From a checkpoint of a small mixture-of-experts model trained on Wikipedia.
Size: 12 layers, vocabulary 50257.
Experts: 256 experts in each of 11 layers, 96 SwiGLU neurons an expert, 8 picks a token.
Below are experts of layer 7 (counted from 0) of a mixture-of-experts language model. Rows are named router (the router's row for the expert), gate (a neuron's input weights, with its number), up (a neuron's input weights, with its number), down (a neuron's output weights, with its number) and show model dimensions 192-287. Each number is 500 + 40 x the weight over its row's rms, rounded and kept within 0 to 999. Numbers have three digits each.
After each expert's rows: a language model's description of what the expert responds to; "mostly gets" lists some tokens that are sent to it at least half of the time. This comes from a sample of Wikipedia text that the model never trained on.

# expert 57
router:526453479475437525509495513497539590452440459527516508505439535536439527526453553439435525477476561539532497485533542439554543488580543484531503496561518511530524450455515507510597568545551520530543508449546556503446485478434483529515491458497509540460510513544496514445507543516477468502
gate0:446548467442515482494472585573486477524476516491530523483517563504515485474493528545529524562544424522505528467469542475463447535507521554452473543507494470498499512487464507490499526573452535474543457493472489578506526510493472520524493490587479491550559496439580509411463438477486534595
up0:489494534446474401485475474606518529481534464473517463483476534519465574447529525480543553476461468524515536473442527466470451612451529494493514509527544436573498535486467536428558530547456514557500507472516473586530476485514477497476472512544513507479565516575570529449535439454440496524
down0:503486455467494470443513544495471446612551507485562540500582503474473482507484541566500496446443519497544542516483503476452446547497480498458429433470556475537526491490471476484480596406496524498575522505508555493462447563503426428546455464407529469501444486501473520538470494461537559526
Description: First digit of years and career phrases in biographies, such as "in 1981", "He later", "awarded the", "graduated with distinction".
mostly gets: " Order of the", " awarded the", "- Education:", " retired", " He later", " He then"

# expert 37
router:507461499444466552428467497525561610441474462537628515506447521508506499518428543486415539496479569605461482472505541466537546515520547430510474542525560434464520485480546463522524571533519449428517450473515567542470471451411482532401480451509511540475553534564479522501539546515489456478
gate0:525418425564475528447532531541477513578469531552469479559482436540484489509491484481488514503434539476556524476541507538548501416555455485515528464533567493513451557494515492564489516507515487464523486461464529464511536446476446480435462504489482532497543488502491497517524472507512502571
up0:467553528458474543498486500447415554471535548510457524410521555467500510509543470534529482496541557516552484508484492443512569495511495469491516454469492442465505493464535478515481389515464590562491498523482536463533502566516445470505551501404483561408540521490489451498536512574552483417
down0:478400533550521549522416500461492479469490547541542504466462475532457504499519520497527541534497552525620496546484441488488450507418438485536555475495476477477493471502484490516467494525500505473522463502538506500467489411411503548506583504466463477492456521457574429449537563568503459538
Description: Pieces of romanized or non-Latin-script words, such as Japanese kana, IPA symbols, Korean or Persian romanizations like Dor-ango, Sar-ān.
mostly gets: "ん", "ɾ", "ち", "̪", "acqu", "ст"

# expert 54
router:522449445478465537411476471503550524430505514497571518554460518519445526528441549467484485428423550534492452460522502461544553486565510514525510542601532440501518454464575457509543544548539466435557467473571542544451501472437512491462488437507466535451497505534476528489521518523469483488
gate0:527503518483539420557522529565520470546478587555497572412469472539449439588490542612484528525592519416487466580469474517496511462510485522488517486547458508509548520532467509497508519520498529451513460469557498467457485503509558530529483538521435461532526510492507513484497564490511498490
up0:451526484498465466581493551498489503478521442555553525520525498378502495524522511460541500428438506464525474441533488544503496498533475543564517455502444435474482541405476532527430535490448455491530446537476553469462457466501395491441474515487445418491479452512578466501461422519493538440
down0:544516488459501514590459523510462482510520529523551462487493452494476540559482530538522488515468495444475422481478432463523457459543481469518512456434541454507532528466486502452496438522467494481491418547512439458493463466462526504523483561524444452499537463549481519471476485460470600444
Description: Nouns right after possessives or his/their that name an action or work, such as fight, attack, debut, transfer, memoir.
mostly gets: " fight", " attack", " hit", " battle", " defeat", " murder"

# expert 15
router:473445466512494534474483487479512616461482503505530479535447514511489522549464486431360479485452561562504459493571531461521545450508551432541507494569514477482490510447495489500542542498561506498556484493557576545448520481426519512517491431505509538464529542564475495465531551531446453482
gate0:484477494488442461512529498491575488402552528547475463533425456504465487491466474445502546496407480516573510511511484520466553489476536457568562500493479511497515509438542496504519486521523526511506441513534509486498528467489505515498484473460503503513452554510538523490505488507513468443
up0:486492454438471492508532445494539516450579489572497431498501477582540504451504499515452523510474547556571502530405518448477519540448568413546530487510429513491534472475528431523486490477481455494571509575558486466459533502491481499546502502510480482482505524470468470471515441555499481487
down0:467479399516497525482543478577566516477566490454469498548503470506536517496493542559530518612500484486514507503449554465501462454522525498531491594474504417506527542537487503401488505503574491463574535570430500501547556471517486448453548520532485513498495546533529496457544513545565494472
Description: First digit of a year after dates, "in", "from ... to" or table bars, plus sports-result words like won, NCAA, FIBA, Big Ten.
mostly gets: " place | ", " NCAA", " Cup: ", " League | ", " won", "| Best"

# expert 19
router:442483470452464546430430468465559563486428490553486518490459506554463540513471542423430541441487521541472471483522534463503551438548546434542491510617538486489541460493517460537489518545560508469521464471601585540453466472426497472469494476489477549535576566562502578470482532570449475477
gate0:524454491467565473439510418561574575451448529490467449538445515547485509504490561523485547466508479544478475521536520490529507435519521453462436519501505466561521434494488451559555490470546508538493456515490490432543496508460505453454534469514548505499480467611529522495491461398560605473
up0:514577445491494459390460509577543474513535453556459478515523488498418485522513492487500526507527475559482529495508475498539485466479471517425500539539513495519513580505463500494524449507540647484487561528505533523582529523516531531420552545473476496541537414496498459527462522435458550500
down0:511497446566492499460463509534494489533519546486442520541543448460556503491548446481528438516523489475568519493464468410506484447435509549519460499508537532514510541515548512533512501451500595526500483516451488575541527443430515602473519466477489502506507534452538498540530529411476530436
Description: Pipes, line breaks and === heading marks in election result tables and section titles, such as Ward, Party, Votes, %.
mostly gets: " - |", " Ward", "; N/A", " | Votes |", "        ", ") ==="

# expert 30
router:509483454429485522469465473517550599434488492523615494511446518524510536556490551471480520487479565536452480486541575396552556511518540450490489493551501456512531503491519491566587496483566478484520484513543539538447475426406504519448484415500496551474564509545499588466538520547481433432
gate0:493484553496547451527528482540506561494558494573514508550435495462528472535459500457489474478439487538462476496504517451515444540461474434500470518564539469470554459590511602457438506530443428483524522507430465540507452513504486533464482451481470490536554507481590538555518387422464505511
up0:516516505533512433521502449491521471491548474491474443470456531474592483545503452596525499501539483533503503506541465444475488554457520467493407461456442522536546514571503561525536492472502527492514497536461474496562468591572448574493504522513529527542544451532504581603501424428462547499
down0:521460492522434611500551503567463500485494489449513493467488500540468484535452495467487456462533468548515458531534458521436479427559544447530549523529433476522482484429450458516507548508458416481579505493508461476490524511441495483548469518488479513458500551515532446493544538567553505439
Description: Year digits in dates such as 1-892 and 1-977, and taxonomic boilerplate in species stubs such as Genus:, idae, is a species of.
mostly gets: "- Class: Insecta", "- Genus:", "Species of", "idae", " is a species of", "aeus, "

# expert 13
router:472479433482467518459509446480541698422448455543473531497484525533457522530490573459400568478446507545469451522546553478555556483491534451502475527552563447499565470527508484561524543537579457485508465486522508527468528487432481519457416424502544548510551516528472561483533487518438467459
gate0:517464483467554485462495408509509545457404510507476464515521428481502594494557490556479473519462487489429447521477483478469496448653536439530451542545463482547492479544449476618501412502531456474465523534469472490481529499468475500442486422518479471488533542430458464499452503514457494474
up0:479503477483426482510528537465482467580538496458491550536455556561440420509507501433525506526438502524584498463514537483499503509432489526461541485528492473513585573448516432492515475446456587536570444483481482515451518475474502482483474448501514543481546503494553490509526470485499504505
down0:471487521554472457497484511495439544476507487538632495529511526483486548522466522436469517465417604561448524492463463561540475472420514433459432461463471512472508410460545537535529446557553512469545518522486484490492568480408537482545526515492514633486477491477473504518516483486492474466
Description: Line breaks ending key–value list entries such as Principal: name or Written by:, plus table pipes and the " (Japanese: opener.
mostly gets: "\" (Japanese: ", "\" | ", " (X", "| (", "} | ", "u ("

# expert 27
router:502461493446444493438495496459556500467469522518544528538444525502470505543439559446477481400446579534492507481531506470522562462571520475531553507535522441498564469447584492495529549534526470462561472451586545547446508412433468496470496438505515548419486514534448519465520504541464462483
gate0:499519519413566493584493489523483524569492517514504583479534498519525486542454512566459465493465451454549521585480550498562444471454518620507562491478487548565524473508475504513500591536520515546532511558461506471506510438518547482505491519526547529535496455464562448519547533418473445490
up0:469563503563547452456489494540476496487549520448487480544583428531496537409517528495510459492485520470542482523518582442470471464401474511500522558470463542498507539453521492473546475474501521425528498486499462490534514381516500489519525504533473452493463497543548518491472477501499463577
down0:546509500467511491526501427491502550493402525542505471470451489459555539517589462516522452493510562468507468492461485520560536438546478404509497523528517538484481600485428523462459541547457488483467494511531501471545489536456489523525441496550456554463490487487490512455577466512503520505
Description: Abstract or institutional nouns after the, 's or his, then followed by of, and or a period, such as concern, report, budget, guidelines.
mostly gets: " report", " decision", " concern", " security", " fire", " construction"

# expert 23
router:476425506481484521443516494482499597445509504542607527517487506535462512530425533453375501439482536562510411498502479438512545523529512490514511479573471389453564479491539537534519564538587470475594452451524545521448482478432521479468479451485481516442575530502485520478526516531481477468
gate0:504471470472523485505492487536509528531498424488548375488486540501500561487447497468485533530528541527484441492485482490531480515465514482550470515596489498472505452486492465569453483485523438514510489526510572524492501513490480484473428498518506488455531509591453483491467503515458468506
up0:488461476441482513437509552542562501442514440544520470420478533546448513548452538430503556528512576537532520465580523587613491482523453505514491610564507460505469505537417488509484503515467508514563525536530560519574485512512537499460417505501535497492523504551530459435458478500452496446
down0:528428563450484544472406491455526466484540484418485469508488395498506461479498419505493499439534505490449464560493508476503429517562476516511459560436508437452500515523535541486462515518522458462523580449461445496511527457552492564486421488424483433496459449491536469490499535499454521475
Description: Number words like two, several, a few, million, and decimal digits in coordinates before °N or ″N, plus figures in tables.
mostly gets: " a few", ", U.", ", two", ", one", " and two", " and one"

# expert 43
router:502470490455520542462476522539531546481470495556616561518486562526487484504484553472452519502425540526466477457533534483529550508514498521524547484542528486516503488418536486526504567519529449485545459439547568556449491489422499499486491416498492551471548542557474511439572496538469464474
gate0:392550510433487483486418479467487519465554483504508463492461568558500464511467524503488511500539511488507519510566540494524570443478540532495550499454442480555546520459515504466521502548537469530503494483494511463490489528477440504493493481532550472484457506538564561519506508498513421502
up0:524544476546434496502484459435496493525512429499476544486466399469460502488466437521523482496437562543476512506477478473521526516488544480498491482554547555508412487454452480553514483493496430413438497525492466460457487417501488453468519426479565534488528495521495478552447552471502521464
down0:504455547507507522446494456525523505560444468511465493505489428460460548531448595546476517498526451537466554452436427371459480525577508510520513477493579498486481509501522549631470466479500444555490524515480512475450526533444516495487530385512491512589542529502544483541550487465545504555
Description: Final head nouns of named institutions and places, such as College, High School, Stadium, Studios, Laboratory, Camp.
mostly gets: " College", " Studios", " Stadium", " High School", " Center", " of Historic Places"

# expert 28
router:428441446470433564439481463496582526493475485524591478536419531507501538538426530458467498473431541534520447458495533468501570425547552500520518521594524460509497498506568487564517534561556441483535474473540549545456532454436492470488457441490502538474511523552432516466513539554435444482
gate0:461481453476488441538520536587445502515525518509541465411449496450492469555498477496484488483528457517511553504503522491467493503502472520459432490501522491492482483490539571467559490530495511512485470537463474508484525512496505471492469518461496491513504476478488490483531430505453560509
up0:523562484473569544547432392441471508462504501466515507529484494500517491478538489521478448441506472491508460495513506464500496455458396493536472483553565468526536476502509528508504468528543509532415534556497485550493505455504533465474518477495491410484504478543453508533518486522520507509
down0:499459605521522492447464536608505403537516496553441465542572471467481454553480529407469502432548529584551538485555522418562512512542485523489518510499519534487470470532485515527526456520454481546543482489536542527381549464572470440509447489493517463619554544480474475498519524498472530514
Description: Generic nouns after "the" that refer back to the article's topic, such as the film, the team, the city, the company, the region.
mostly gets: " The film", "The film", " The team", " The game", " The company", " in the city"

# expert 26
router:505436530457469536453468517478571543444492472531558522538404537525461521533496544473492449449424570549493493479562558471536547502531560469501474484570573473498513469484531576543499518553530480455533491476541531520445487501442465517462416442514509487491528532558524560429536508518445503499
gate0:430432452447553526457571533505486570548487469476513453538492519523509523502519567529494562515507494480543510464512517492436557445548518552518451553446473453502466539496513523478562501520468421500405548471475474562501483459491603531484558529565442544542481492529508479526480483448541490463
up0:579433508528461539545428480489530499548525484458519505462486507569512552462536439490513492469445498479483501477468509456451499448523587472514541487496488506485475479474487481487474500519515545463455503532548449503511486493500450588487485504515395494501556566513567490455488524528440518470
down0:529426603480423509565523525552568502442478455570485474510472506474530475410517514484558475552498545466542551471489461491499503527507488467518484433470491506471460469534460516529514447583463524557514558511532507485466492519460489518512523452434471456439580507515505466453475476481446537493
Description: Words inside titles and citation parts of book, music and publication lists, e.g. Op., ISBN, by John, subtitle words after colons.
mostly gets: ", Op.", "\" – ", " ISBN ", " etc.", " Remix", " poetry"

# expert 21
router:528471457484458474417455483485551589433459492521565516533447539511506578503453590492446500456506533510468502515551519468525520497518523465495477508524519467510501438533505489519540578531590499460542463445520567533456484476449470552470457492544494541503480543507451539485547502581429439487
gate0:476507498524540510461489529489526478441504427501482483492499494495503596484498543525530475476515520423503487505407504506462450578474444435448647518481459426500548445525490512558536493444452506515562495574545588521557535525525430500447452511504515499520461531484482585529458579508433517483
up0:471480512441544503486503532429457515593542454512504497545579515514498533504525504494521543515488481472597479470546554532479551522559505578491553451448501462422520540480524545506522567475459503548491442447557449481505494571502523400508504466467539495532452458540463495511558462534528485565
down0:502512452461519482540465510610458528557498551540505504460478545521601492461517578512516553547545496530518488500440460513490453519508552491530501478412516517491470501508528475506606517488500527550503488459465490481502492532420505530488538482479562523425510488503486474494522486491559550515
Description: Pieces of Polish, Czech, Serbian and Croatian names and words with č, š, ł, ž, such as Włodzimierz, Przemyśl, Piasecki, Piątek.
mostly gets: "č", "- Phylum: Arthropoda", "ić", "Š", "ł", "ř"

# expert 42
router:546441462472501545498454490514502625493501475540510538504481528536470511562448535496402505411415590538473433473531566434552538489472514476512454469568538492484554455459523530591530519483545513452524495447537590512480470510425491513506497432507476486479496561595455501506532490577397468459
gate0:530498464466488526464492548489501523499557486484485515458552519502570421425484473561471488537459526627461478429435534546471546489515502495480545541552553526493506463499575462493505554501472442391494492426540509623510439499482461450488568490465464445531518506515487487525507500530472523436
up0:529474520477543492497452432510510509493477522494527440397451431518498511523504537566476462554526504496529525541493518468495520532487468497486497496510522516493611483524530481492503378528453510510507502469522501521534536504501470507506534541534484457583550470507490495452549479483564490485
down0:527491541435507477393541538510492441514508550524600484519434483520471475556462470568491504494580495487541431493527484443439586417519401490469483432452436452546553475501468500498490516553503512510506514442483509503504569491452568499488606471430570449546489529534517533480561503502472500485
Description: Digits and punctuation in sports scores, records and season tables, such as tennis set scores 6–4, game numbers and years 2019–2024.
mostly gets: " | \"C", "- Phylum: Arthropoda", "- Genus:", "019", "020", " in the second"